python train.py --n_experts=24 --d_expert=192 --activation="swiglu" --router_score="softmax" --balance_bias=false --lr_router=0.00077 --vocab_size=2031 --dataset="wikipedia_en"
Below are experts of layer 5 (counted from 0) of a mixture-of-experts language model. Rows are named gate (a neuron's input weights, with its number), up (a neuron's input weights, with its number) and show model dimensions 80-159. Each number is 128 + 24 x the weight over its row's rms, rounded and kept within 0 to 255.
Before each expert's rows: a language model's description of what the expert responds to; "comes after" lists some tokens at least twice as common just before its tokens as in all text. This comes from a sample of Wikipedia text that the model never trained on. Tokens count by the router's weight.

# expert 16
It responds to: Per, units, math subscripts. Per after amounts, such as $13,256 per pupil, plus million, Rep in Czech Republic, and LaTeX ^{ and _{ in numeric text.
comes after: "0", "8", "4", "5", "9", "7"
gate1 [146 123 115 158 124 135 142 159 112 101 114 120 120 142 117 165 139 120 134 115 121 136 147 124 100 126 138 194 136 121 121 139  82 152 142 111 171 160 134 132 137 172 118 173 180 147 148 186 150 109 116 148 131 138 104 127 139 111 128 113 183 131 135  99 133  55 170 107  97 131  91 124 130 169 140 103  84 142 158 123]
up1 [162 134 181 149  79 139 110 142 169 144 136 148 104 137 134 152 129 115 122 151 190 123 158 135 123 122 116  90 145  96  81 146 113 129 124 117 127  87 115 106 119 130 123 113  79 164 148 127 137 167  79 113 157 124 141 134 151 103 120 125 154  98 140 131 103 121 139 143 141 173 110 126  79 148 103 111 111  93 140 154]
gate2 [130 138 137 149 139  90 137 118 142 110 135 107 119 141 122 177 116 129 112 144 119 122 114 102 161 140 146 145 173 110 134 103 138 131 173 119 114 131 177 145 102 145 129 134  97 117  86  97 169 103 135 147 108 147 133 111 135 168 108 148 120  93 128 141 126 107 151 139 155 136 152  96 111 126 109 156 122 150 170 105]
up2 [120 127 142 105 108 123 118 141 123 115 137 148 132 140 109 112  95 105 133 138 133 111 139 121 122 118 127 139 142 145 155 106 139 171 129 100 164  83 140 111 159 104 121 148 108 115 125 123 149 124 160 104 133 102 144 157  62 101 132 115 146 115 113  99 163 187 131 132 180 106 148 147 116  94 117 131  79 116 138 147]
gate3 [102 111 108 160 144 127  90 118 150 132 138 173  84 113 114 114  97 131 112 143 121 134 135 110 128 152 149 138 153 110 174 144  87 199 136 111 143 117 142 119 167 177  92 114 134 154 128 139 129 124 152 155 109 183 126 103 125 137 177 148  94 167  80 160 129 150 171 104 130 106 106 139 132 141 121 132 160 124 109 103]
up3 [150 119 129 127 119 139 126 134 130 160 137 143 192 125 142 116  87 117 119 163 133 178  95 170 106 114 131 142 124 120 163  76 124 106 117 137 106 136 157 168 161 122  98 135 106 135 134 152 132 126 134 166 127 166 136 106 134  98 124 126 117 138 117 108 123 138 145  99  97 126 162 133 147 111 139  51 127 118 115 161]
gate4 [ 73  97 127 118 112 148 167 158 133 131 136  97 105  90 134 132 138  75 164 136 143 114 143 127 140 102 133 148 160 141 172 116 175 116  94 134 140  89 148  99 138 175 145 113 105 119 136  99 102 138 113 126 178 121 123 144 126 152 117 132 146 151 141 174 153 103 137 121 113  99 139 149  73 134 132 122 132 117 143 167]
up4 [107 158  69  69 135 133 187 139 105  98 141 105 133 159 153 152 113 137 106  95 172 147  99 137 140 135 159 144 156 135 150 137 114 114 145 177 180 120 123 154 116 126  84  82 159 138 128  96 157 115  81  90 127  91 109 145 101 163 104 108 136 141 135 112 100 160 128 120 139 128 110 116 156 104 130 125 118 143 114 135]
gate5 [132 142 113 140 121 173 179 107 126 128 118 117 128 149 112 132 127 124 133 128 134 117 140 122 134 103 152  97  99 114  80 131 125 179 112 163 156 128 140 143 124 146 115 112 123 106  83  93 117 120 118 116 141  95 123 106 123  91  95 117 176 124  69 149 112  81 106 158 124 114 115 123 136 127 120 170 139 143 143  92]
up5 [121 113  59 136 152 145 141 137 139  78 115  99 107 180 127 122 144 151  97 132 134 129 142 145 104 153 124 116 134 130  58  97  98 123 145 140 116 139 142  96 181 141 157 116  99 177 146 153 145  95 116 104 125  98 137 112 116 122 161  93 143 131 146 100  88 148  94 134 131 144 120  98 123 118 135 129 125 104 105 108]
gate6 [125 143 125 131 188 107  93 127 123 147 138 133 163 132 123 100 119 125 100 122 135 116 136 119 170 132 138 106 125  81  94 114 134 149 173 135 125 143 149  98 154 121 170 127 133 105 125 118 166  94 163 134 106 113 131  88 164 130 149 119 139 140 143 174 110 132 125 154 136 130 108 147 162 124 144 119  96 140 127 110]
up6 [115 112 132 125 109 137 104 145 101 105 131 101  92  87 153 133 120 128  91 135 142 140 168 106 145 133 136 118 155 133 119 118  89 122 141 147 119 169 133 105 133 149 143 116 129 127 159 100 171 109 124 160 107  90  76 147 156  85 202  93 152  98 152 108 145  95 140 110 145  97 117 144 141 110 111 105 108 150 111 108]

# expert 22
It responds to: Line breaks, table rows. Line breaks ending table rows, headings or list items, mostly in tables with totals and percentages, plus dashes and minus signs.
comes after: " |", "\n", ".", ")", " =", "==="
gate1 [ 96 119 113 110 141 141 112 111 153 144 136 145 153 121 107 133 118 109 170 133 125 138 125 151 131 104 127  87 177 113 152 109 140 149 166 125 136 138 110  63 136 140 188 134 112  99 117 113 165 141 113 151 130 143 146 131 125  87 110 157 118 142 161 158 125 147  88 113 114 146 136 129 140 149 112 136 110 131 139 156]
up1 [124 115 153 149 133 101 119 140 141 129  86 145  70 133 125 175 136 101 181 146  72 105 100 156 200 133 120 134 158 136 142 157  79 129 103 135 129 161 112 137 152 115 165 131 136 124 155  72 132 114 137 137 155 126 168 143 109 107  97 146 102 146 122 105 142 122 138 135  88 118 144  89 158 126  95 118 124  84 161 141]
gate2 [138 151 147 111 118  67 121 111 167 114 116 158 119 114 138 152 133 109 129 158 113 166 136 168 111 125 156 136 147 126 128 143 125 151 144 153 165 112 140 132 147 128 105 126 102 135 173 127  99 123 107 103 147  64 105 104 151 117 160 135 121 149 138 131 167 123 133 132 147 105 146 114 144 132 135 104 111 107 116 100]
up2 [161 122 113 115  88 119 137  85 165 119 130 175 125 142 125 140 152 122 130 183 119 117 132 135 105 152 147 177 151  96 124 114 129 168 140 157 124 156 116 133  76  83 138 151 152  81 103  94 165 114 157 171 118  91 188 126 156 142 134 114 154 126 130 131 117 132 112 117 137 127 159 165 102 107 117 149 117 141 144 131]
gate3 [117 144 125 109 143  78 175 155 165 146 110 103  98 126 143 145 111 175 110 151 126 124 161 103 126 122 170 109 141 163 128 121 181 127 114 109 147 156 148 144 124  82 120 109  92 110 138 143 145 138 158 137 123 106 160 128 104 109 173  91 104  99 130 109 128 159  68 120 146 117 109  63 111 130 135 187 138 136 168 116]
up3 [131 145 112 111 119  97 124 105 149 139 146  99 132 131 149  99 124 139 128 151 133  62 157 121 145 138 121 130  90 107  91 167 184  99 144  80 125  98 142 119 138 146  95 129 139  75 121 159 138 143 163 105 167 122  98 122 113  92 102 103 105 137 138 129 168 129  92  76 143 107 145 141 120 146 124 122 129 125 152 146]
gate4 [128 147 114 114 154  96 140 125  91 130 141 146 150 111 148 123 169 100 121  95 117 145 105 153 151  86 114 107  84 158 149 130 136 106  82 139 155 158 109 137 123  87 104 130  77 155 116 120 159  86 122 155 107 122 139 134 155  95 123 147 130 104 100 132 140  97 146 130 134 153  80 124 154 109 117 130 150 190 111 159]
up4 [ 78 126 136 100 137 128 154 122 197  91 155 116 109 109 105 142 134 103 131 108 146 121 124 155 120 151 134 127 127 159 137 149 136 163 102 188 145 141 154 136  93 123 190 130 109 162 109 120 121 108 153 140 123 144  93 155 134 136 169 127  78 114 146 126 164 154 157 140 108 101 131 108 196 164 133 145 116 159 162 106]
gate5 [111 112 148 111  99 196 127 176 172 130 120 143 127 136 111 146 130 108 112 140 147 121 155 173 128 122 169 128 139 114 138  97 123 120 113 120 136  88 116 103 124 126  79 129 145 127 105 142 108 146 127 143  88 118 120 127 108 166 167 184 107 106  98 116 114 159 139  96 144 171 144 142 134 118 158 165 183 168 140 155]
up5 [ 96  89 122 108 106 167 154 124 133  53 118 156 153 125 148 133 103 128 117 159 148 110 157 140 145 127 139 118 107 156  77 109 122 117 140 149 113 134  80 127 170 127  89 139 101 143 125 151 134 129 138 114 112 132 100 111 166 139 138 160  97 130  99 155 112 104 126 132 142 109 137  56 149 149 184 140 123 166 111 123]
gate6 [127 169 126 130 180 147 120 130 115 104 115  99 147 134 109 137 149 160 159 137 198 120 110 140 168 172 149 119 127 102 139 139 154 134 151 114  97 127  92 136 129 153 143 137 126 160 133 128 151 139 159 142 126 112 129 143  58 116 156 111 118  92 155 109 127 134 119 105  94 123 104 109 147 156 101 122 104 160 127  83]
up6 [110 126 128 155 123 128 132 122  99 132 145 126 115  80 114 106 149 111 195 100 127 115 130 150 117 108 160 118 147 146 142  79 147 109 145 142 116  84 136  78 172  79 132 104  91  95 169 137 145 135 143 128 135 100 136 135  98 111 146 143 161 149 100  96 111 125 122 122 124 150 107 124 110 124 147 150 111 123 129 104]

# expert 21
It responds to: Prepositions. Prepositions after verbs or nouns in prose, such as of, in, to, for, by, in according to, voted for, consisting of.
comes after: "ed", "ing", "ated", "ation", "ion", "s"
gate0 [143 119  87 139 155 118 113 143 124  70 150 136 124 125 109 129 107 102 136 141 138 108 112 138 116 157 146 119 105 142 156 151 121 117 103 113 122 138 140 169 128 119 109 164 151 145  89 123 147 146 128 153 123 103 157 150 130  95 112  70 131 127 127 104 146 120 101 154 101 120 122 152 145 105 119 116 172 113 161 127]
up0 [155 118 110 135 137 107 142 146 143 133 100 110 141 198 142 129 121 151 145  72 106 113 106 148 155 139 141 134 184 138  91 108 114 140 138 182  91 180 153 158 146 124 122 117 132 129 167 145 146 163  92 143 185 145 136 171 133 170 135 142 153 156 126 142 155 125 161 115 145 160 128 102  97 139 109 140 108 145  93 138]
gate1 [166 100 134 124  75 145  90 124 118  87 112 100 114 131  95  92 128 111  99  72 109  99 105  87 127  87  97 133 145 126 133 117  97  66 123 121 142 140  90 124 149 101 167 148 103 131 105  99  69 123 113 117 137 116 121 119  75  82 110 153 127  98 141 142 105 157 117 110 125 133 164 163 119 119 116 159 150 143 130 118]
up1 [ 73 124 117 146 139  84 123 122 101 140 145 105 121 106 157 134  99  76 112 153 101 112 138 110 156 129 124 112 122  91 132 100 132 107  86 149 141 131  87 105 147 119 109 141 100 114 164 113 134 116 101 139  90 131 165  83 137 168 122 122 112 148 108 127 145 126 157 133 115  97  85 104 107 141 126 105 139  95 106 105]
gate2 [103 150 116 109 127 112 113 128 151 155 114 152  84  93 132 108 114  53 154 105 130 121 134  93 120 109 126 175 145 128 125 111 106 130 132 129  99  65 138 155 150 165 139 107 153 133  97  90 136 140 148 144 149 105 171  77 155 117  86 108 173 101 165 130 127 133 115 159 153 147 155 133 131 107 107 145  80  89  82 165]
up2 [155  78 129  95 183 143 100 135 150 151 100 152 135 168 112 116 120 130 142  70 126 141 137 145 155 154 139 114 140 138 109 135 131 162 145 107 117 129  81 154  79  95  93 113 125  66 128 132 123  96 119 183 124 164 101 149 125 104 153 181 145 121 127 130 122  88 139 101 116 152 149  94 135 128 123 121 124 122 135 118]
gate3 [108 134 109 175 113 181  93 129 104 117 138 131  50 131 123 144 162 138 124 125 147 118 132 107 110  79 113 189 120 116 121 120 139 146 144  92 120 154 145 159 143 101 139 135 123 123  96  97 114 129 123 139 132  92  91 141 145 153 111 136 167 112 130 137 101 157 110  80 186 151  92 136 118 126 158 176 142 104 151 123]
up3 [161  93 106 113 111 177 152 129 137 144 133 134 132 133 179 100 123  97 131 155 164 113 104 160  81 121 124 106 151  92 151 100 153 130 114 108 119 104 151 150 143 156  83 123 116 122 148 144 106 136 117 134 142 167 175 116 132 169 125 111 148 117 172 128 209 134 118 147 117 102 158 113 132 113  98  88  84 111 134 192]
gate4 [171 114 113 112 154 112 110 162 131 117 162  99 169 122 137  75 111 128 124 156 143 131 136 149 117 133 163 134 142 184 104 148 119 151 108  86 144 143  78  96 149  95 111 124 120 143 128 156 134  88 109 143 142 145 127 119 117  93 140  71 170 170  95 140 158 144 101 100 147 159  74 119 136 156 112 121 161 132  93 133]
up4 [107 166 148 115 157 140 163 150 128 164  96 176 125 141 136 155 118 118 111 126 114 188 118 167 133 128 139 164 166 113 132 150 155 130 143 140 116 131 127  99 119 115 105 123 134  98 135 110 109 101 126 140 124 143 132 164 100  79 165 166 105 126 155 136 112 128 142 106 146 118  95 109 146 175 143 132 148 150 156 133]
gate5 [132 131 146 137 169 136 118 132 148 168  86 140 179  84 112 144 156 138 139 129 166 131 161 102  90 124 159 146 128 111 166 148 110 135 122 195  87 132 104 137 133 125 114 148 136 146  93 116 143 108 102 127 125 146  97 120 113 146 141 112  87 172 137 139 121 138 127 167 113 153 130 123 133 128 123 123 123 114 171  99]
up5 [123 154 133 133 137 127 164 133 112 139 127 105 131  86 145 133 144 151 167 137 114 134 136 110 101  83 170 153 127 122 140 108 143 155 126 171  93 118 101 132 166 140 146 128 160 157 141 123 141 125 161 157 149 155 125 131 133  89 110  99 116 150 121 129 133 115 119  91  85 175 113 134 125 123 145 160 101  98 152 115]

# expert 9
It responds to: Digits and number words. Digits inside numbers, dates and table figures, especially zeros as in 100,000 or 1950, plus words like two, three, several.
comes after: "0", "2", "1", "5", "3", "4"
gate1 [153 142 136 174 101 140 141 134 147 146 127 150 104 110 144 169 148 142  98 105 138 126 141 104 127 120 148 133 125 161  90 148 126 170 161  67 140 148 140 108 145 177  86 169 136 112 161 107 129 115 141 143 150 158 122 101  96  74  31 122 132 107 137 125 130 162 112 150 134 156 122  99 114 129  79  90 114 127  96 149]
up1 [145 138 104 151 122 151 113 132  79  95 128 143 127 114 127 131 118 134 128 150 143 124  99 136 136 141 167 125 150 162 136 112 116 156 151 112 138  92 149 111  62 157  74 164 123 128 168 176 113 129 144 108  99 145 179 102 157  73 115 142 110 113  99  96 179 173 133 152 117 155 133 150 118 156 108  98 115 134 104 123]
gate2 [101 115 121 155 143 161 121 136 127 121 114 133 131 130 101 129 133 129 117 135 110 134 154 139 137 102 123 151 144 133 132 128 116 100 128 128 108  96 140 121 167 141  94  73 131 117 146 163 147 131 101  74 136 150 151 156 103 139 126 159  93 144 114  85 109 146 175  76 114 132 124 153 126 152 142 103 147 126 166 122]
up2 [142 135 197 128 157 163 134 119 137 116 193  98 103 114 148 158  80 118 137 112 101 121 150 122 142  93 111 122 167 112 150 145 117 165 114 169 113 139 117 119 159 142  94  83 116  86  80 123 118 139 153 100 123  94  98 129 136 116  90 118 167 113 145 119 138 129 167 178 115 134 115 127 142 146 136 124 157 105  96 156]
gate3 [132 117  83 124 136 157  90 141 114 120 110  98  93 133 110 107 185 163 113 106 176 149 120 103 109  79  88  99 136 126 136 141 133 119 124 119 131 165 139 113 125 152 103 119 102  38 122 129 123 133 140 100 137 143 112 111 122 110 141  97 117 132 150 168 153 139 124 106 138 137 108 124 145 139 119 115 132 122 103 138]
up3 [130 136 165 143 111 173 140 120 142 137 117 135 142 121 109 118 101 151 191 138 174 146 132 161  97 115 113 156 113 145 131 131 109  97 116 105 150 117  91 160 135  94 110 131 176 134 148 151 154 150 142 171  91 168 137 149 117 112 155 135 127 148  99 134  90  97 132 113  99 110 124 108 160 128 139 142 125 107 120 151]
gate4 [156  96 144 145  80  89 198 105  81  95 155 102 188 137 106 121 127 178 124  87  97 130 101 145 161 130 117 126 132  93 119 137 132 100 116 144 121 118 122 100  97 160 105  83 107  90 121 163 127 125 130 113 123 156  77 152  87 139 153 139  99 116 115 113 152 132 137  94 128 115 109 123 122 124 109  74 133 116 120 120]
up4 [109 139 134  98 173 124 118  95 173 155 106 170 127 110 131  97 148 124 133 138  94 114 167 134 140 126 100  82 121 104 127 114 116 129  99 110 145 153 148 137 162 107 116 112 156 134 137 112 129  87 129 118 111 173 145 125 136 155 114 147 148  87 116 152 162 193 200 163 128 135 111  80  98 168 127  91 131 141 101 145]
gate5 [124 113  84  62 123 116 127 106 104 116 134 129 116 107 143 167 154 182 143 134 122 166 112 146 143 126 122 131 126  96 138 121  69  77 128 163 128 167 105 172 169 147 126 127 137 150 152 167 125 115 125 142 153 128 132 142 109 111  97 148 143 137 146 128 129 123 115 130 118 117 113 138 121 142  75 156 115 116 134 105]
up5 [121 129 173 122 130 179 131 137 166 144 127 104 141 121 135 128 110 111  90  98 132 134  94 138 139 151 130 121 108 132 139  79 129 147 180 102 120  89 138 116 140 148 130  92 120 114 142 122  89 126 115 119 165 100 119 137  81 114 108 130 145 131 103 115 184 135 145 159 119  99 126 119 101 120 147 103 117  83 115 113]
gate6 [ 98 139  82 198 138 120 116 122 129 103 137 101 116 115 124  84 126 144 109  97 142 118 151 139  96 118 106 120 107 123 142 145 133 102 168 109 104 144 108 149 161 170 143 148 108 125 118 154 152  79 136 162 173 142 131 106 136 130 116 112 127 154 119 118 110 150  83 128 102 161 172 142 134 164 159 173 151 136 135 166]
up6 [106 158 123 148 164 129 101 131 103 160 107 186  97 132 157 161 114 108 156 170 145 109 193 154  81 169  96 168 120 136 120 112 114 148  66 124 124 168 151 128 140 120  98 172 136 138  97 119 108 115 144 131 124 156 162 111 102 163 169 134 159 119 168 154 147 117 152 114 139 137 125 125 137 171 124 138 131 118 116 117]

# expert 6
It responds to: Lowercase l, apostrophes. Word-initial l or L, such as languages, library, line, and apostrophes or quote marks, such as children's, we're.
comes after: ",", "-", ":", " and", " a", " the"
gate1 [135 139 135 138 158 132  99 117 170 116  87 116 123 164 140 108 146 131 173 145 119 113 163 137 115 124  82  92 141 125 214 119 115 119 139 116 135 124 134 145 151 136 153 122 120 117 109 133 103 134 139 124 147 130 132 139 124 137 136 129 146 135 120 118 134 121 190 135 121 123 126 105 146 131 162 147 122 117 168  85]
up1 [100  84 171 142  99 165 127 163 131 125 128 146 143 145 121 166 131 112 137 133 107 127 119 136 134 149 146 138 119 106  98 136 113 122 140 109  81  96 189 136 159 139 121 132  98 156 107 148 141 148 116 156 133 156 132 114 143 113 153 113 130 121 147 140 102 100 108  97 140 112 139  75 160 129 123  99 113 120 173 151]
gate2 [123 153 124 102 153 164  91 124 131 125 139 136 180 169 146  88 131  98 131 148 112 125  57 124 170 137 140 152 117 146 199 129 168  88 148 139 123  84 110 166 151 139 140 148 137 115 123 116 117 115 115 162 165 125 130 111 129 139 172 117 123 144  95 124 135 129 110 145 130 142 120 105 106 139 133 133 151 134 130  92]
up2 [ 84 119 127 112  97 143 113  84 153 160 108 135 132 145 145 130 118 108 112 116 128 122  85 151 128 112 155 111 118 107 173 150 149 108 180 151 125 122 170 119 130 120  78 150 112  95 124 113 147 113 138 111 131 172 120 131 102 142 144 127 125 136 143 130 110 137 134 117 137 140 132 130  67  96 128 110 136 152 130 121]
gate3 [ 86  93 107 135 157 168 124 120 141 125 183 118 119  79 128  98 148 131 121 113 108 148 113  85  95 127 168 130 141 124  89 131 139 150 141 104 136 159 135 149 115 121  67 131  96  89 119 130 126 114 155 159 173 115 120 128 117 110 128 124 140 100 108 131 162 113 111 110 168 143 155 146 167 130 134 115 119 116 144 132]
up3 [155 100 161  98 103 131 171 131 131 143 148 148 107 139 147 134 170  77 124 162  98 163 168 126 117 134  63 172 109 178  96 109 137 124 140 138 116  98 118 112 127 126 176 115 161 116  84 159 163 124 123 128 119 117 175 132  90 123 144 100 139  88 135 130 136 131 134 125 149 169 143 121 122 123  86 118 160 136 127 161]
gate4 [126 125  93 140 126 127 134 155  76  81 129 114 108 140 137 143  93  96 109 125 165 121 110 125 131 149 156 148 114 176 141 168 121 151 113 160 138 139 133 117 174 152 140 182 164 123 106 135 140 138 104 134 125 130 161 113 154 137 133 140 134 169 127 128 154 141 129 150 120  98 143 114 131 152 114 105 104  80 179 160]
up4 [152 145 151 123 150 127 121 129 187 105 139 115 117  89 109 121 147 145 113 129 150 137 132 153 164 145 120 131 139 130 132 108 188 112 135 151 105 123 124 126 136 135 114  99 136 122 160 150 127 105 116 118  99 129 115 136  95 151  66  97 113 112  69 127 148  88 117 119 152 120 154  79 130 121 105 132 145 103 131 154]
gate5 [131 140 105 125 156 148 122 123 153 114 112 134 128 124 130 113 135 121 136 153 114 117 143 177 145 133 116 121 187 127 168 133 136 179 148 163 135 124 100 129 127 124 136 165 107 127 106 169  98  83 104 129  92 167 123 113 140 183  98 134 139 123 122 113 123 137 116 107 124  64 128 144 135 116  91 145  97 149  99 138]
up5 [168 114 148 157 133  88 135 115  84 138 107 123 140 120 157 148 101 126 217  88 139 106 113 101 170 103 149 158 176 104  98 120 122 119 144 125 140 109 160 164 124 148 123 115 106 158 137 165 106 121 129  85 119 154 125 128 111 118 111 159 103 111 149 164  88 140 129 128 104 103 107 154 147 131 119 103 140 115 139 139]
gate6 [139 120 135  96 111 115 145 130  85  97 126 120  77 123 166 123 183 168 141 116 136  83 166 111  75 128 117 145 133  92 125 150 126 110 123 114 114 124 105  85 177 178 120 143  76 160 123 125 112 164 117 119 125 147 167 139 116 168 122 151 135 120 125 133 109 129 140 132 150 127 152 148 111 147  93 159  96 148 136 150]
up6 [165 113 142 134 109 143 131 111 124 117 132 117 174 168 144 182 140  87 157 123 140 110  90  96 146 165 132 116 126 119 110 108 116  88 131 114 103 158 120 126 139  88 140 118 123 113 132 150  95 124 133 100 150 130 132 121  93 112 121 105  67 110 161 166 152 109 119 128 129 173 120  73 131 141 115 143 142  89 166 179]

# expert 23
It responds to: Space before numbers. Standalone space tokens, mostly before numbers in tables, score lists and ISBNs, after pipes, semicolons or colons.
comes after: " |", "|", ";", ":", " in", ","
gate0 [123 120 112 103 138 101  92  99 146 119 107 116  81 186 129  96 127  90 147 108 170  83 120 144  93 142 116 107 173 170 151 123 108 183 109 112 119 145 129 155 133 179 131 123 156 136 137 124 183 134  87 123 114 122 114 161 118 152 102 102 145 123 108 120 115 103 137 105 135 105 115 106 127 161 113  94  85  60 152  98]
up0 [140 118 138 145  81 125  74 135  95 131 120 119 127 161 125  92 140 148 152 110 116 133 101 111 121 121 164 133 146 157 133 140 124 141 121 118 123 152  96 121 116 158 138 138 140  95  88 155 154 124 108 138 144 126 141 126  79 134  79 130 114 154  98 113 111 101 119 139 153 113 145 131 147 122  95  92 147 108 155 105]
gate1 [156 162 102 152 143 102 157 129 131 142 158 108  81  79 111 105  80 120 100 158 159 113 138 142 162 131 122 137 155  94 151 107 145 116 167 151 130 116 147 131 138 145 101 117 142 150 158 126 118  96 100 106 111 132 102 157 106 121 156 143 120 127  85 160 126 145 126  92 126 110 120 128 143 149 157 100 140 152 118  88]
up1 [125 143 130 140 116  83 155 106 148 116 131 110 145 131 162 165  98 110 146 100 113 159 136 139 210  99 130 140 113 153  99 147 117 119 146 123 149 149 130 104 117 172 142 155 140 129 141  97 134 131  63 152 112 134 165 154 116 117 107 142 137 133 134 124 157 116 171 139 100  93 113 113 130 173 122  95 140 167 137 155]
gate2 [118  95 143 109 114 158 114 111  66  97 135 149 142 141 143 110 181  93 135  96 107  90 105 126 108 144 147 106  95 138 163 119  87 121 157 116 133 124 157 145 125 141 119 122 175 115  95 132 140 121 120  98 160 130 150  70 121 115 161  96 114 112 124  90 135 120 170  98 106 124 129 112 147 116 130 139 123 145 130 147]
up2 [117  93 134 132  82 149 140 139 153 144 127 161 167 139 159 145 117 115  90  92 142 140 130 173 125 120 127 123 137 123 122 117 123 108 137 142 135 138 208  90 105 148 144 145 116  80 117 100 113 105  63 126 124 156 152 146 141 178 113  97  94 165 185 123 120  67 113 121 131 132 142 113 118  86 108 101 112 136 150 145]
gate3 [108 154 119 172 119 203 109 154 149 136 171  82 100 174 134 128 115 121 130 135 150  74 144 142 111 139 133  79  96 166 155 115 135 114 141 133 130 111 147 146 158 156 137 149 115 171  98 132 117 109 131 103 134 101 131 129 126 152 140 127 171  96 111 125 115 126 134 112 105 141 100 154  87 109 129 112 108 144 113 140]
up3 [146 143 101 116 136 107 113 116  97 109 138 151 130 103 120 112 113  92 133 135 127 177 133 136 146 116 118 123 124 104 136 100 148 111 138 102 121 117 142 139 123 160 102  87 133 131 149  94 137 149 125 178 134 114 145 134 120 107 122 133 121 134 147 125 103  98 129 158 123 167 138 145 106  83 153 126 181 110  96  93]
gate4 [134 162 162 128 139 112 126 140 118 148 133 153 115 163 150 117  75  45 134 116 100 137 147 122 112 128 138 125 114 154 134 169  99 158 159 170 129 160 120 143 133 144 116  68 135 125  91 149 159  87 133 137 134 121 167 155 141 146  90 118  95 105 120 131 150 161 131 169 139 202 124 181 141 119 119 157 117 128 105 135]
up4 [160 132 141 160 150 140  87 115 126 114 160  96  98 106 176 119 112 152  80 150 166 109 130 151 165 133 146 125 145  96 176 129 136 124 155 145 112 170 133  95 107 103  83 136 145 114 161 105 146 139 157 110 160 154 102 133 116  93 112 182 127 128 125 136 130 113 147 104 157 156 141 134 166 125 130 112 139  98 184 131]
gate5 [150 150 115 134  92 141 125 118 135  87 103 133  94 109 150 105 119 165 123 134 157 115 177 108 107 132 114 112 141 108 151 144 158 178 149 108 116 128 104 127 104 156 118 123 106 102 142 120 122  63  97 144 151 117 141 168 110 134 111  46 136 125 146 172 132 108 122 119 136 166  96 130 143 162  92  97 102 114 138 130]
up5 [ 70 126 122 152 115 172 134 115 154 149 158 149 184 130 157 133 120 109 140 128 158 140 142  58 139 116 124 145 140  76 122 133 147 163 102 150 131 145 146 157 136 142 170  88 174 134 119 152 112  95 101 121 165 135 135 122 147 131 121 120 119 139 135 118 136 119 122 121 141 142 143 146 138 132  90  83 105 132 145 135]